{
  "d_shared_expert": 64,
  "num_attention_heads": 8,
  "norm": "rmsnorm",
  "norm_place": "pre",
  "rope_theta": 10000.0,
  "qk_norm": false,
  "init": "normal"
}
Below are experts of layer 5 (counted from 0) of a mixture-of-experts language model. Rows are named router (the router's row for the expert), up (a neuron's input weights, with its number), down (a neuron's output weights, with its number) and show model dimensions 0-127. Each number is 500 + 25 x the weight over its row's rms, rounded and kept within 0 to 999. Numbers have three digits each.
Before each expert's rows: a language model's description of what the expert responds to. This comes from a sample of Wikipedia text that the model never trained on.

# expert 63
Pipes and single capital letters inside data rows full of numbers and scores, such as A | A | Q2, and Esports.
router:528532521488511556540515462516477513535491539498504504522494527532512536474469530502512474528503509502509496511505506566482508467490501450527499496539484480466503431478515506539477518480434510516506464483532497500503508528459439467518501503537528476501524497497500496529488490520498524530528468506468492495497515538524463503512488480447513510498455498476466503467503467488517484488500
up0:531538519524487522438524485489478497489495509549477504522475511493432499490504468514495493483490555471533560545513522539484496490521510480520526516463515524480482502534506505489528557511505498461512530522517516537463522501523518472511457480520497519514507523540513484518533478468507533512517483476478513500489527497518493510493527471482480530457525468487506522437474500515492514479462
down0:491465514478514507476473482485499490474502476482476532486496455507510487533504557511490526540474524502480507500508484427502535438466437524488492489514501505478498513502491492476506447477472500482495520499445488536465531500509485468478519500548503490516507451497483476487522492534523480490518467515485554453514488478516498480508529455541514464516440487480478507481506496516478501496494
up1:510484539493498501523507497453492492494502480487521528504498480538547557462482508507548427539495544468525520514486513514508487494517524491512485495551504486496506475459523509494471489520526484503508527488505538506485497513513523551492500557529511498528512479501472500488511414530490459486522516500521523454487496513483507499524506499476566502522519486477481456498499541506536491490515
down1:454502465470482518481494542513535481473471469484487499514488511500498515472522509554444527491524476501480532489452504499554461527527489552479457512436523500519497504512502493502488466471510511520449447525532498470514500501512483500498464502544476495518487507493481476508449520484507522489482492484494543485507477483491528505526516492494460472481507527530476526537510488533520540484466
up2:468453496503503512504543474491502500484514488493457499485536511496527490481501501493521520467526519492531468531494545544514508519458484499492511522513498531511502503478476486485447512516486456466514494493537491542520530533507505526501485533499480530466487480564484480502492505510503520518486463526509543553530501549503535468554476492505516499460536527459476491504449467465542487483491
down2:545483496513518483495521502464513541475508481488450521552509459480537467500483488495493514474477523513474488508489489488491541476462448497463471495482530480484486474516497490500521500496476536501506510490507526491453492456500515472497522542559479475553475537536446499493504484488499520511489482500473471508495495483515532441534537492502511485509514480476503499475503481463465557522545
up3:515445512548499485475515513557504503498509512494517510499560501522498521494489500502507516510536490480523533472549479484526457467491504519530543505488464473511524442493460448459489548523471483504525518506465532485506475487530524533502489512485538487507495530481481512520477475495505547462544515481512508462508515522499552485511532484477491515476511540518483460514473484518488504529488
down3:459487503492528477521517425505500513500475472484502460499478471502483526462472500481494499534467555502499520498476503485520474516515486491545500503520542512500493477496483484520512509477483563505494490494508491461482459517520509509542511501553472488525469536538538524512534498499441497528488511494505532501485537486514466550510526514562569504502546500509507500495513471499485503482507
up4:492464514475508474508493490523430520507484468468514521498470508479513445482471499528501513484525470448501483500449515518507488467504511515544478513522523476512514496497506498477543511514442524521486503513420479509527489494509501497508490431517506476535518523501473517520489467477487545488497466500498521497516482528533475484533429513466492459487483511528507520483489481514515493508533
down4:457534506513481457516500470521601532539473480481533444484529487513474510462496484526515469521472472467498517487497493482469496534498516506468476477526537511495489476513526503518474520487506488499485486493507543489487512448493498464461545485490487539533486467491538522489502506483467499489541545491484492497507494475481507534534507499464498492505487491495486451536498535529494510527501
up5:494466508520475532520436476500484531487508516553525496468502507536514467460533486526481466534471480484505496527467511441541509474525494495492478452506506456531450518513521477504493496518513443516491477488489479501465532541476536503497479475500504513517512528521515445546489496519495497518482512511480531512475505500457515500491514508521503497504488515482465513557475478512501560516502
down5:534519562505542483452486481489529513480496475499476474529489497493512500526477520473495481487473513510489496464485485514459510509449520509525511533489499518519552466511497516536484537527508512456554473533499504508508514490522487504507523515485505491497474530468514500461520503500524494567505506518450483479484520479519559532519477477526514463503494525530529510444496492432491484471503
up6:459512458517495486529533487527493501502524504452510525461474583503521466530450501501516493518535475524468480506497532457477510473486519500533484475438486492547505515491535487524508482442456505514521485485485506486498491488454522511470491497535488475515510534523489527503509494456509463466518530505487466448516514500510489521477501508501519529499473530497513531499484472478488478537505
down6:444555518493485459494449531512489498513472511508486515505503483476491529485539477493508507484413458461493510495490543521513490523487507501519479492461512516453507498494458501488515508534495522527484474547504510531475491519526461549505522501479490485464493523493506535463486502521495505553502537501512494494487544492474498538492496516490479502445519466475506482554504494545506472494514
up7:515484483510486455534526492471458502478468507499503497502470542491489466492482478513491479522504505480552449539465471485476497489509471501494495473528493486534440520467520510512512482460500520475507520482541512495508468541522459486478476478539481464491512471501474516511495499485474474527521459515527493492491513461494507486502475545455466496480490522546497536486456502459544443494481
down7:510493532480503539474534487531513509514499513456491476518516488482493464511516531512525495514476501447479492556486504487448495525506525485466523446522498504483519489515442462505506525494491506487477484531461518520496514466527478529521534520529469491474494495470500502502491472509494519449501505496495506496487487501447492437504519511482479500482570482556490527530550501453543507500506
up8:504459503505510541518452495524537506496452447508505506485537498525510512506489525525518555515526480453495500508482477497511534522526540546474533508499484463471520518496483513479459529500513510518507501521503493471551497489499455498501506556469503455496523501528453475504511469483486507479512478518491450503483511555485472443521509492484483528489451479497510486511478488540516512529467
down8:486528507472510476464509499539505522484519528522504505501528490507530539511460513513432470455517504524521569490522503493496505488556480491446506515520490526493491498504502479519483505488523509441504484481526511527447499495542511456508492483503497499515505537453495504516479475484482496513568483507510506499542501485493512523491529558450538493506451476514476486474465517493489524521490
up9:495492450477548495474527481502487499540466487442500494524497483492513530489507495500498492495483492466488502512519499499484505553485476525486557528533517502506482485473538480513509508467486495504521449500562522511522496476496442512498499491505507488504530584494459548477514504492490484488522505512494498450486497542523521485514498533495540471515476489537522489496448448469519500530478
down9:494488523511460490500442494527522496512521516528504454470463499525532504526467524475542517516479518523483470530502508503522490486530487502528453482513538563512509537502475456512509495540476504461483500518532502509435485484514517507492491511506443526512477485478484488511518524491521501484465471493453478534509520505519501469462507484508456530507532545532513429512484492514485495489508
up10:513527475499531510489505491503495463479461507507485547513516537529523512515491529517457519497530512536509489475538491489475465499538485518528493567524488539462506462512533540523520508521471493539529477477502501487504489514476501510540532494499499502511487531551522504580502472505462517505501482515520497563527519544515547477507489482492468494484484511514514502482545467494480496462481
down10:502472515477570569473497466484491479467487469472500479537445494521538493527460481474539518490521475488467515488492499479512481535459511490538483503502509491501494501444491514474497501515543509509497486482432536502512545486501503487477489511568490468511489481522475478516527536506532487501483511492492530505496482511437512513499523522471507498502542507471477481537520507518474504497498
up11:512483463493500494453523489499482507539473499488477497536494476476509483479459498489504503487467514486497509513469460484493521480538490469549445524544519512491532523487495528514522490540505541502515452475474540520495460517520492509471489469527507431501513495516509481500490540486516527544504486503493472518455545465508508477533459509469502557543468511517489488487527451487523482496504
down11:531470507468511523480477490494513537521515525496512516511488510507484518513488471540505485480495545503494505473509473500478470528472512498460415453447496484517484509539505528490562463480513491471471553490516519502493503521466476524507579512512500532484499525494486484465504459514527473487527484482471502467509492511492534509548516484513476540441526505508497510522476509485510513513490
up12:516435534538512469499484488506491501506487467498500477515495437482450495543505485468513507466494443514506538511505475480540494470499514481534499520512507462446450515496474512484517512499502511508514459508517428508514497494502487507543526545479514507486462456475526506510535474498468499516501522501513543533493521511507531503550483477486537471491494485465515462497467467489488508496518
down12:433507502504493443542457472545518425527509493518505508497492519477519459494537484502496538542477532499534482498505514537488470506514487506526534531508517491483539510491484523526530485506487522459489480488493504504477495497483475486480525495487478479449499469470514484477537506521501541564533490482502484487500501474532524491459512487472492507536530531489493491499465531545516504500463
up13:500537550482506515540528478509544516466513483530530498483460518490541449524506487480505465517499497493497515500509472521485494484533549515516476525505517494492498495499481482511477498471474480520476502489550474507518457502461502568534480502449482491510465474513502540532478477509525516506529496504543494543478518479499513516503552454531552506498529507491512495513545510451517527514531
down13:495491523549517480511475530505506499539492480496475511485494512496510524487507507475488534487486477464496480495505438522488514512475470478504467499473473514514500491503523509529526462489502525550511560457427462528467518527512543462505505448498495493508481480532513475504528495464495479508483516478525507509478529568529527475431495498493530489467537468499530477536492486514495494499493
up14:514531497482525533530520527519515501497486544532451520467446532486487538519531504512508499483475486489514507485512528464548474495535551495543504512482475500450545502465494505482504501500481484472497509487479484526469510542482503473469488512467547465523496482474454470510500491447505486471512483498480490496480531484562508514544487494521497497483466488550514471518458493487487521514533
down14:520513448487511495476497456472478524502492473478570491516520492464529492488466495529536497489524489495503462481454528523522492533449515448506530527538530489524509484518530508522500489487483521487490530495480543490517484481507509501518509469491506513472490502482496508498533540515464479501553514510528528444501514513456496482510504507511537495531482542489485513481575479491522511526449
up15:482473439459482507502534520489522498534513493496512518506501494483506517538500446483508484524460454459508491507525496531501525510486475506527458520512487518476486482512534518525442529469484476485504540515516473446486451516502503502489449496499487535508488507530557462484466449491483481505513486507526495503499511533451536493469476473512526483512484511507492510563489455501472493503473
down15:480499531495513471535529516496506500514545524511472544468514514537509478489506517490498490512484504510500512494473514517502533487519482489427501469485555493461542493510527494480541476513521518510472494486442488544504490549518486520511544516487494516526480470450474516505484516512470497475497463494502499482515506514476521495507527429549488514518488462510482454534488497542496540527548
up16:462498545527575462505513481506528525466481513506526479528488485496522461507483519475509534494476469511454507543531496492458537509477516539475516471471513518510475459523539498506500446521538488500497504472503515523500501466499456519498461480463499526482567527467480482506525505476465506503517514507510509484503534511535485504480484497475517510524480513537504515497533519501470497525558
down16:441532482518477516467493484516506527511484458490480500485531509516480459494463476527529500544507534481504503520467481489523519525456515512496525534455480502549492501485480484483480516543531507499528480507525498501442508519531516540469526489494504453503521475494507516479507489539485490498488495535430467467503538536502510460512483522500519527504503532480543477473503528473527458490537

# expert 52
Separators after a personal name in tables and lists, such as pipes, slashes between doubles partners, opening brackets, commas, and.
router:517508507516496506521528485547468497534502516499533497508494530498526538495511519507500467521510499507499511487517508528508508460513469470537504468505468466475515464483510450534474535491459500518553454465527517491516566499504453499508480479528534476510495524488502490497466445517536502495498489470485465504478511524511436555511456498469527472466469509474464511494484488483520487460500
up0:504482514502491472496537435486525482471529437522503499486485502486525546487529503509494496499484532475505481493541510475502481502491498544513493513465479495508524499519484474468501495458488562516544492477537482548476537510520490495541469491480523504515458537534502505448456501517504478484533534458487506494498534455552520487517486518507466489525491501485493455486497478478521470477535
down0:504519495479480515524509521508495511490532528517502513534533479545480499511502519464492520525491477501488493505473522478516484505482488520508523494550533506522506488528558531490491473492448493534473522532476485466514495525500535519463526467473521533488483456509491510548472540445473500508524519496526526530496496486474515520493487491470449477535534478483506520546501545477498580472517
up1:500523471480499491503503473502527521560535475509481502441500543483481548506506479506532555517464486533547520487493497533532487579505514449502509490521538504519502509525493484486470504534523486490507488467500501526536512507477554493466503482488490505468465478509494490519472505451462467493485514509459475462488520549506488499521503487473526525486505515489479538536503506470523480499485
down1:533507513522549528544519520508494503469466481504497476489502501485498499495506545466496497520504565521469506482450496489507516470483541507483499499516517531500475491507492517488469490490487511542462519574505527491473426501520470507493493514471505488515498542480496520500530501533546534467494495583495553530465519502467518530506515494529506461522480521518522488486514509482494486496512
up2:494469497489486492464538506520493526483544497513505505527477531525501501538521483537522458474517456531514482489471462534526504515500541476503498503525526488455459549532472484508443488484494474532509492452485506512469484504520505528512497541475529481489540456505503525539479528518503507467527455483507496455490510525496509507501544476488504506500496539502524444488486511541540534485471
down2:483514532518460501497522516485477517494509482501486503526502459494493499562506514478491522526449512425521499463512518521487498473488472480510484490507424499526508501507499510511495498476529567515531512500476459482503513488489490455496492443533461519513462558481518491481507496463480523500488488534479501513538517493516568518495501547539507508506492521478493475493509479525502545490498
up3:495548550526480486491473508499487466552472503517512488529488489496503419493500506514517503510513498508494468475500481468474532481498480429483482539431496459482496461456514464474477474464529492522529468531495511541503495502502500496511526513507495512509520499475500538482537469519461500470524494503521496477457539481506549508496503521467483491494492465503479512477543525522514500530501
down3:490525491453528537501500487489469508503525494510460460507479487510485469521528494523496514517465513488484510502502505531492563507540474561534520476540533499468525509512505559524512527492528518465466471466510458521508487494522475500517467488504510505474483476504515511516452524542560481521534485518528494484494510522485473499466529485525534456517560525514498509462479476518468503509493
up4:505487472490467499451516508512466473507484511524525459527514513463482510463508493487514499511534495520463501516494530464448478533484465518554478513502513525471467564541488520537490519496493499511517497484502468448520524471531489512545529511489496501542522491553522489471496502503523488473518481476515515500539480488504526476534446479524479492516470568499521474493504514509470484473517
down4:496505493476517477460469497468526506526500481472527530479472514496518507511504504542486515500529451518461517442499504467516516491527518511488495530478507505508509409525538477505477475518505499479514526472510505481510494502494494499432471503516442496477505535469477492501487498482499484522521527502468492500544468498515497476487525518460484489552444490449455478509529527508481495524538
up5:512469472505485560509486504476460485517522511504496479511498489509501479529453470516524482485517457494525522463534505496481505454491437518581503494492500517460526487517518505480526508471500474539476493495460507507492507513506491506546502496504493459533467538480507534498477549495524468499517490486499486501545539449495516548505494475481459486517482450479462476476478505535514507513501
down5:493509531520461525449542516462480480490488498518501489474472544503490493535494523472484500478510514527467511523507520486458495498471457492514528529500498499511526512499471489513506499474473534486481478526535493524502521508505485575468493553451492539548491541470459488538522469528535465531485516472480482481501471513517523450520473516484507486509485467538512511496491538483507488457512
up6:554506526481527514526504492456509501523488500519491467466533517481540528509469474515487531479524508541468548513510523496480518542521439500441466486507518489512527545468504443550468502520557478456502489522497541458496502475499506473506495512509514457515523511513484493531483507483479510499457486536459477513515520523488480485496494516496515491512517489498514481471491516526505478450480
down6:489485509531510499501500511463481499476481518466511510517463483541521496519518490474502449528504465485514501480482525501541499466529495491534483474531479505445498505481470532486453489474512554463464550471483533510495567495555466523483496529523470515468517504496517497523513506488468455470528467447495469474488522485499507525494454500468521508490516482501493507534511472497517495483545
up7:467493521498465489449475466500493479462486516530494479556512528500521534508487489517463537516480528530502507511520540492502487527512495546496511476498482488484520501522554505487524523436530540493504502527490517494494468518532474485521488477517525505456493472489516483551506479526482542516527532529484527460497524496517519557540520497482469525506463486472550475486462523501473479495514
down7:471485496459460498470464532477503516467503471512471502515518528459514512524486488516481532537506488541481510447519526511461490495535533513469488493512466517480478496500495454537511508513460530455447521537493507483564496473509509474486525508459499515512509494495515456521500491522504497468526479550459528486493467509518541494547480474526480536508459495549506504497505481525487484516494
up8:504487507481511489497481476507543396453507486497495474470508498500539469504502516521498517500532480532483538527483511480540465479517508503486502468438482493478488499482522496495459508509459506513462480460496484523482510503551502482511506465495508518508510519495471529493494484458494497533504544471500533541479516530490515491449474493512542525483531507476518543501460527517497540465508
down8:497523484482497480488529443519490510529497497497529547543500529517480519500493497487485498495504483459504487508499576546494500516515515504516500554504505508513516515543539507498463477500533500485512561545457517487470482490467494545498451549513496521473494505531539499488514525522461508506501528543489477488517493499490501487511541503468503504538508543548460453520471534487495489480500
up9:510485497476506504507528515489531494517476511504505507495487448534492515511493480513510469535459530478507500494492462456454499497468456481481537552447515509543557516493505511476524507518531544539516521558537495504475504462511520547521471491460498487480486499526478500459493476504494468464497472501513506484531501459465546461523497508516514511500478492515518496509439493509532470528487
down9:502506557491472496497476500549443510499527528488509473508488537510494479498537470520486555503515441487503511495519472528493500489464500533520487524488522516501514523471482477492485518545510489500529455449531506504537485540503504507507501487503487480492502518441501529551467496547517476517552513488514519538526498503524440522478531498495478444501512471519466502518478484531490501505528
up10:527510471475519439541517472533514524525498460481523521512471522507531525516537501471461470528501516478507549491469568498518498472505498466503469522479495538481535463557507494506521523491517530477494506446505466493536479485470518474481503496512505467532498498523489470515493516528508489485496503512547516518492537509519509495497491464549480492489461519556527492513521471489469501500537
down10:477475502519533580488504502492520464455487487533515511502436499490450522462448545471488499536538541485491526493505461491490495514510518561532500497509491474527506525513501509447491502500488484534518516500503471521506498488471493493519535483480520491459518512531532487503500524513460487516542517485520491535553493504470495493499535479509505518514496498487513525499452484499492433495513
up11:473503507563459500493473515506494501503497503524473511449537504498490502538479505503479518441499477513488506533506484516452497513487530493535528507517522455499470482457490492485457492509476510488485511499523556490504528486544496486478464527480504510491481542526495450532515456493552493512523482514480484507506517474567517466536524507507518460476513471466509513508516476485464503501562
down11:483525471497441500501505480480525482465524519486492482520478493472465492526497512494522522532509497543482478516491519499544531503510480511470508526482516504522457517518471521528482521472473487520530487504515466468504534525489496472506531511498460509524470455483460456458485464481501493493453526526479488472532520493501528565479488548460540519517462506455531508498502560508517483483492
up12:500501502528465440488466489516513512484479471533548519456524501532487466525504500498517533526530466491484484484495479465493507486502496536506526522465494492557494506514476462487478500491510500541517464495449486502537481477521508476492488501518558501475454487524507463470489519543503490513511522485491457496499528472459506524506482511449503468466478537503525504502499523494542491429533
down12:471497494515528573475474485506469572496496545498441508525480486508461501471485524488510473498503482555491542524511487519487499523471504528534430518496512510496506513500500541506492482531549514483475517493498474487463545506498484536510532529502459528535468466486549512475503504517527503497489481537479499482499484504525515520514544487491464499527512477466499504468492501543492498502494
up13:565501558529504496507478508492530526470501532500524507483506488514508478502520495479497491492478521545492507508521475462520473439495493487459450534523502513487463488478509479529512495498443491509510522519463502497524518522489540478486504570493497515484536493469509501534506539511497527486463513453487490489491500485530487465500452482506525468495487525464518430512451481497516527528516
down13:482486471495496449467492486487489503497524443481509481528515481494540464504448505510517530501497495472540525507538513558500521498501502510549504453488487463500512515499490475474500526517545483488545496449508494499508462501494471524501490513506520471507497532550490493435512524494509502504550466509491484491475476509521506522470496503515491510535564527490495495554497501493539531460450
up14:483504498506468471446477464542503479497466511507500473497509489486462467499505520548484509535498513486533495497489456519477462459487470499475505501512525471535478459516535453473523557486500501527501480522519525496522517529525496486475457464454471520541463508469515479484530511484475496472489488471486503491449536491468530523523527506525510467474478530507505474483505504466512519451480
down14:511543512501520463526452513461497500501527496484490521496526489525521494500543466466471463484505461544516521428511523513499509488499544506484469493502484518513534514539466500529489482500495488508525497500473524533472506478466464468528564486486508483467501472518469496509524451525521527521531503541522511498503525496519493467494482515526511554486519494482488564497512453533516522523509
up15:579457523500463503507471483488472501517496511465451532482531531496513499546491500510487452502518533486483497495510467525498482529513503471499534497503528521435506537501507501529497477518513499533506471522489534506501498518460513484530484486488506488469443506510536474441522502513551486495488503486497502510517508519496518536475504518483457529450507483503524552449505485454507504504483
down15:481471481490499526504502509531549539485461495499535482509477484473513524478541461473480537509507508538484467528513535507517508496505487511541448489484472497545529470495462454506531506472463504449508516525471452474522501477528518495459532518508474486507485561528441536545479497474503486462486492498462541472491515499519497497517499480485499507501498505487539499490481478477538490490518
up16:511515509517471430471502533497518502535471516447502530492531521505514478486509481475489531486466458580520484537499523474510452492486499505487533493472467497528534497529502463535473502513499549509499488494498493512498497498478519469499448499500510487500471484503496529514509497480497482563463492488498490517537531505480512502495508471471518449504522478512476453523539462513511449487467
down16:506414510534527491502523521552480502495534515512514479507470511512453507508487470525526496509536503486488516462508533503489562546492503541525520520481494497483482502534474531444542541476482491524466485486460496464512520488528486509518518500509500489519500489485481466488467484475428503478494505509516460516476492499512488488508507527547550484499500507529518456494495533528519505483515

# expert 57
Pipe separators, especially in table header rows like Result | Opponent, plus section heading markers == and table rule lines.
router:508497538517508549499538509559477493511460570503506504508497499540544520449508510501500481520505477484488502485512488526432495501491497478511501465503464480488507479477549492506490520495474497510554488451536499493508539527487471466535487483522514496496490519530492464517486446509498502516495461472458483503509500529511501513528444508490501493487479511463497509448504488441534503488473
up0:506467497521514452548478530523466511497507489512511509484498514499491490547506493513494483505487518460498501445474452499480486495541504521512511481479535489516532485505513502481484489512490498471516525539461477526496516494528495505520473516502516498540504519554517457506522417504490520524510484478486573501449503479473526480478503513477495518484535450526505554470480439493485503477500
down0:497519511457518516505508512502483483487525529503526489485493492513504481477476471482464503477487537495488502493491549534497501526507497543477508476480520473509459529546509531511494444556484518524453493504494477475508530531486539466546493500498499502507485533489499496462459512504518487545472471513433440444476494515525509473502531536467495509500485542481523491494475491480478496548537
up1:486488488497522479511517477530465423494537494494504467488510510480484467499541488513505516499517493524498498480506521478474550518541488530476450519497477481483533535425500470506509481507466493563497501516522480538533505517511514504461529484545514479524505483488496505513504521499442442493501496500484489534493485544475467497509462548462496534510499512486484471514490507529483524524472
down1:502452501532512508490521482437452533466476489506491540509453513488551521519507495527490504468490450489485486542513494513505462534487513457512516527477470510499554511503475521500505528439497484482473472508490507522497478530485543498495518478462501558515478544497559493511522473518501534493489517504527475487476500470467548500478531512517506501487498515516477502506510497508520456508543
up2:474485473513508500504520508560500454496480513517500487516496512506506494503519498477506558448528513470528548496522498523475549487505562499523492504503519540484491492513534483542505465512519558505503462512512517522528489517448527498505533525474470476518495485529495523478488497521534493473531537481495500545501500504538515522566491494498509460513487537484497528452474463506496510516451
down2:485547517514478521466474495540472483506512484509481424448520480494507498463517490506509504487458506528520467496513550498522480526499468488495516515506460506521507513508550510499525483485478499517532451453504531516503485534505535508517490507474473522494502456510485539526525515465475487513524499487417523446494477468469508465463504501537491482503510495487543481479515468500499503478517
up3:494490464559511497479519498469517479437495499527543518467500531447526485533517497500499491491498458480541447518479498458477481543491492454507511510510489495536516500486498514461479498496535515479497481478494487531511511542475501532513517507446511512465504519495512531499483472564470510443513451484450475498508516510503469514491510489532497478523539493490520509489543479506525502479479
down3:515499522492548477495497495499532519476543517469515456449503519498505528514498488501525495544527485520483495510509503468461498478490541482497514478541522489450485521502506510461510490467509509498489517547509506516481489488441524522467434506511504533496495519543546527445501482478504449522527515504503453472515492517517504511444493467512478464489510522515473484497475473556493537489500
up4:473512515529489512457487454476541487475477509520501501483501464508463480534508521489502472493555462518498468544521492494496553476493481511505490473485468514478519544512488509506462472534467493487490502489505513466501536490515504522516513505494540436520562497503522460558482475508509522459494520496493515470529534543527551476447497502532513486540483486512519497505481505503533485497497
down4:563496507504533477483444515527469525538527507487539492509547460454515472466547517506474502513516529490508510489474460499569502496461530469467508471507525456502486457524519492470473505476516516511471538529484508510514437544488521495519507482507465510486520438491491483492484512489488514504479473491537497482483499512493508475490491482516542505533505510477493517508463488483524510468488
up5:504501470482504531421523469507502526530506486482522471496522522509503446520498476503498483501508492513483485494495453511499467447466520472517506511531488481517480537561484467487524500479499476550492438569510459508493488488500530509509521538471495491512499558516498486496499464474467497546511455519517546486477504505456515485509518537503505503484501471495531499500505508488468486464507
down5:528504513508474471532477492481505503496517514488522514520536504518461516504509476535446509528462490496470501523480495549488462522484480505493504485531512515494519474479523473482459461521533503484534520489507519518529545452493521553477532534531504520473466465515473524508461504503475500498493516533529467507496476489462554494506528488461467488495465496455471520478457452534472504514528
up6:549487482478476490489499452517503476507459499492559480513562526480459527510519499507489504543476525498515519491500512499515531523492476507522481496452490502529513517486471562495465495500512506477549533490471508532507507488482456498498511472531473458464486477500519478483486505532496480499472490465514472508551489511525567524522480471487536475507500469468520499512446527505488523471520
down6:493504522485409480484513531485481524501514516505506464481522448528510512486503469449521526512492494530452493522524460522539504537482461495499493508495555483543509494492531466518528490545515493442506484497507507518481511496526512476527495521511505488505498537472491488506519504493482465503507462445509502510503489487416541483495490464530515529498492503523512472519520519483467498474512
up7:467464502484483472440496492485487488525489475516493470546485580506496517501499531524496473465479538494519539456515529503508485521489477554484538485492516542522500550499513489492463510462469519463480509521513500497539503488491541494487465499479473485501482529481509511548475506529444483509506454503527514529491534466511530513541546514519508489488488483482531530515507485512505492533504
down7:530517502516512546506512464488543499440525521527509520498566510504499483543477517482497484534506534471485475528491467531468473494511502468521500543524508508514499495507550492496464505519501505535476508537460458501475514526513540518455471519450464486491507477503494509517452457484503495478465558495495490477535459532501487511469474500485455509522523493501516488523497480529513495517467
up8:511508482513500526470478492459488486498498524501473485496512449494480507497539524566518462538496474514479536494525503471510542541491499481485484535472499523488498546448492515497543511491514521557551519459496472493504494535496480444577501491525487517468504533519500478501502520501464514527486506487489529524491526495522492524473516460562513488501475507526490541492481503490472500488493
down8:499539533479482492507463470505528505509535472496501501521497539524519495488487481508525524480492501522491509504472512488491488485511522481519513459485482497550499491473499489496509505510526509448505490493498485487486503468490516480546464494489494523500517511528492543521500490478460434537507396502551475535491449501569519499514496495480537535485465508488484452489472518481540524507499
up9:514522482492494509524524492503476483532497535479477496510521479456472516502504526519458529486487504498505535470519472510482488463500470582516509501519489521496498543529481489507530507480520480504505511452507501504480493546525539521512492510455527483476540492471496525541509494470523539493507465524474506549549468516479464515490457449569477477530496509452518487509490499505472480504482
down9:527480527496510499499529572544490466488502455463483496480506501532518523482513490519447487451464472507477478455510487491480476507494514498493565480512481518466490496531522533494524482510479499508511479542457487488489506462456494482500497509481451529485490475469511494542494480512483546470501500475533505514523523532495515488495482500473507526540512570517534502539495536491529516503478
up10:519531548517530503487491460491495576492477532490462496463459518535508451515498508493510504479501532517493507475486528485520517532519472478499506509483547451519495524493502484540482534517465515502525532520528519502534511483459492484499492483442526508541497474500485465516463459488566487465481513504483488505504505531518474461470494480506502518498480458484517534493505495459535499501465
down10:467489461483525520495486464508533531490476521493515540482492444481546497524486518492528527491413466454498467515482486515504468512467498482488468483513556494534493517518495480527517481478512517508508510457467502513452459484526469470556505512477516452530490503488449544478486514493495520510504533536502498510477516476478540508507466495482491523479505489489506479497523469491474482502497
up11:473454512494510459537516506537521482531498504477471501532499504510474506484532461555482460464535508509521478526516500482516502497519477495471536472484488538507472510497461472462453512507485470543488504547504491493545560534498536495529467493492496505459524489522525492541536486492478453476492555496477513504479503472514475466532483504531509514489510506505509498507527482458458532497504
down11:492523452501506485520512524537520518506524490486533526512517518472467520499489484487450473478465497461467458442511452510555478472519493507497475485492516492520468497524489491504490496512523544517522469529511515479497495460518509482531452475534509479494478516559459492484499558499494517507482515505481510460517480515482498528498501458528472476502487517503512514542524526468501555518557
up12:497525442473478476483510505512475463554490464487487514462479472464525521522486508481502472514506481502500525540507498498534500480527467470476492500504523475469560537552510509495505516526529489544508471501494486491504469473502522457515487536481584524506496477493495524463510479518473481508487480493445498482524511502466490521474512501506497450513520468491458486520514502521463548479509
down12:503479512493505505535564507496505530426522521512487497496459500487497477494495523524458526522524511492473491487506500504502481445473529537526516503541487535480452456493460499546505472493481465533487506558487483454528508506478491510496495485461485508541514499476546524519505483499522490494501518477528517480478463474529514499541503531511491487492531487463500475561504503528518504546478
up13:503509469537512513488517526480474513511502511529509487504546516506495545526472477482474494526548487532527437519521504476437532494473494448465520532541518512470483506523502513491474515493516506507509494475514533473459473483485529512500539495496469532528513469507525546487512458485510480551494518502516507498533553440530518508490519432501538512491501531499527469506505494494503496499488
down13:530516520512482510512468526504501518452533515512510501468484497508512478508514535514491477466504501489483489492496516560531475513505484539463517463447521507499484513562482538504468508464514530558486546499553507519503482493531498487507562446483489495483483542508511478502474520506492495469509529492486433500510539496485465512504469512498466474492469533499510469484484506542529506530524
up14:496542545497496498500507558483538489489527432511491541504520548446526484473514484496495540460463517501520491439472523530504505532465500528513513524501493448507472479498529478489506472506476519469508493502481477527496484516500526542519480503473482499519478495496471508495480475492487508523526519500537486491468501539492475497531551514483560486469482474475504514520481465479491469505545
down14:484508499513525490506548523485498524498497521478515497498510472501481484481443493535506466481513533470514463497540481514513505497457474489460496473509524497528513507520458476464514505529491460492523463512515503470504454455517482480476486488477493493442547451494521559514529517492498503502503495471501510537461516496449545542508495516492513515500518446523539474451513514491477526455498
up15:489524500528456492519477524467492505461521497504468479552522504493526543474497483500563500534471476483485509490539496538521483502488456465458529513494455526484482511541510483495559505465513489490490470488514533499446522547476477511509513496493535488481530497494480500476493447501487493507507544475508472484435507506479481538496443502517463491485480492480506480483475502475506489490467
down15:512474481479492521528499465501529462486502458504479477560527517493518473483515497529479477479533498447485475524464556483490545495536483458501530528462524471510521518449474495483488473506505514511544471524469491521511492505533482426443509522527473512472510528489474514512492467506508536483467507502520499485510476518507501514487522477502475529489496509501492525542475553527506502529495
up16:541457482526534489493508490428484501536492544508535514527495509512536521501491492541511472471441513459479484463521509528488514494521512507503503506493512481462528508492501496499502534485475516480468477514540506516552523465478541512508460489485510489453462461489510465526480473496509525505516504538504505512498502482516522514476484511537465521513533496433504504520493509492499572520533
down16:499521544477489531519490491494490479498466542437498520529549495502497486534523515487483525548508495473539539479470497495515517539473521461491470492454460523510526468497467499491504466575519468504510559524493477527507482515520530507491504517530507492501518522469496458497512512528496494508524515449504491482517503457489488509511476490496526457527503486513465450515503526531527470496530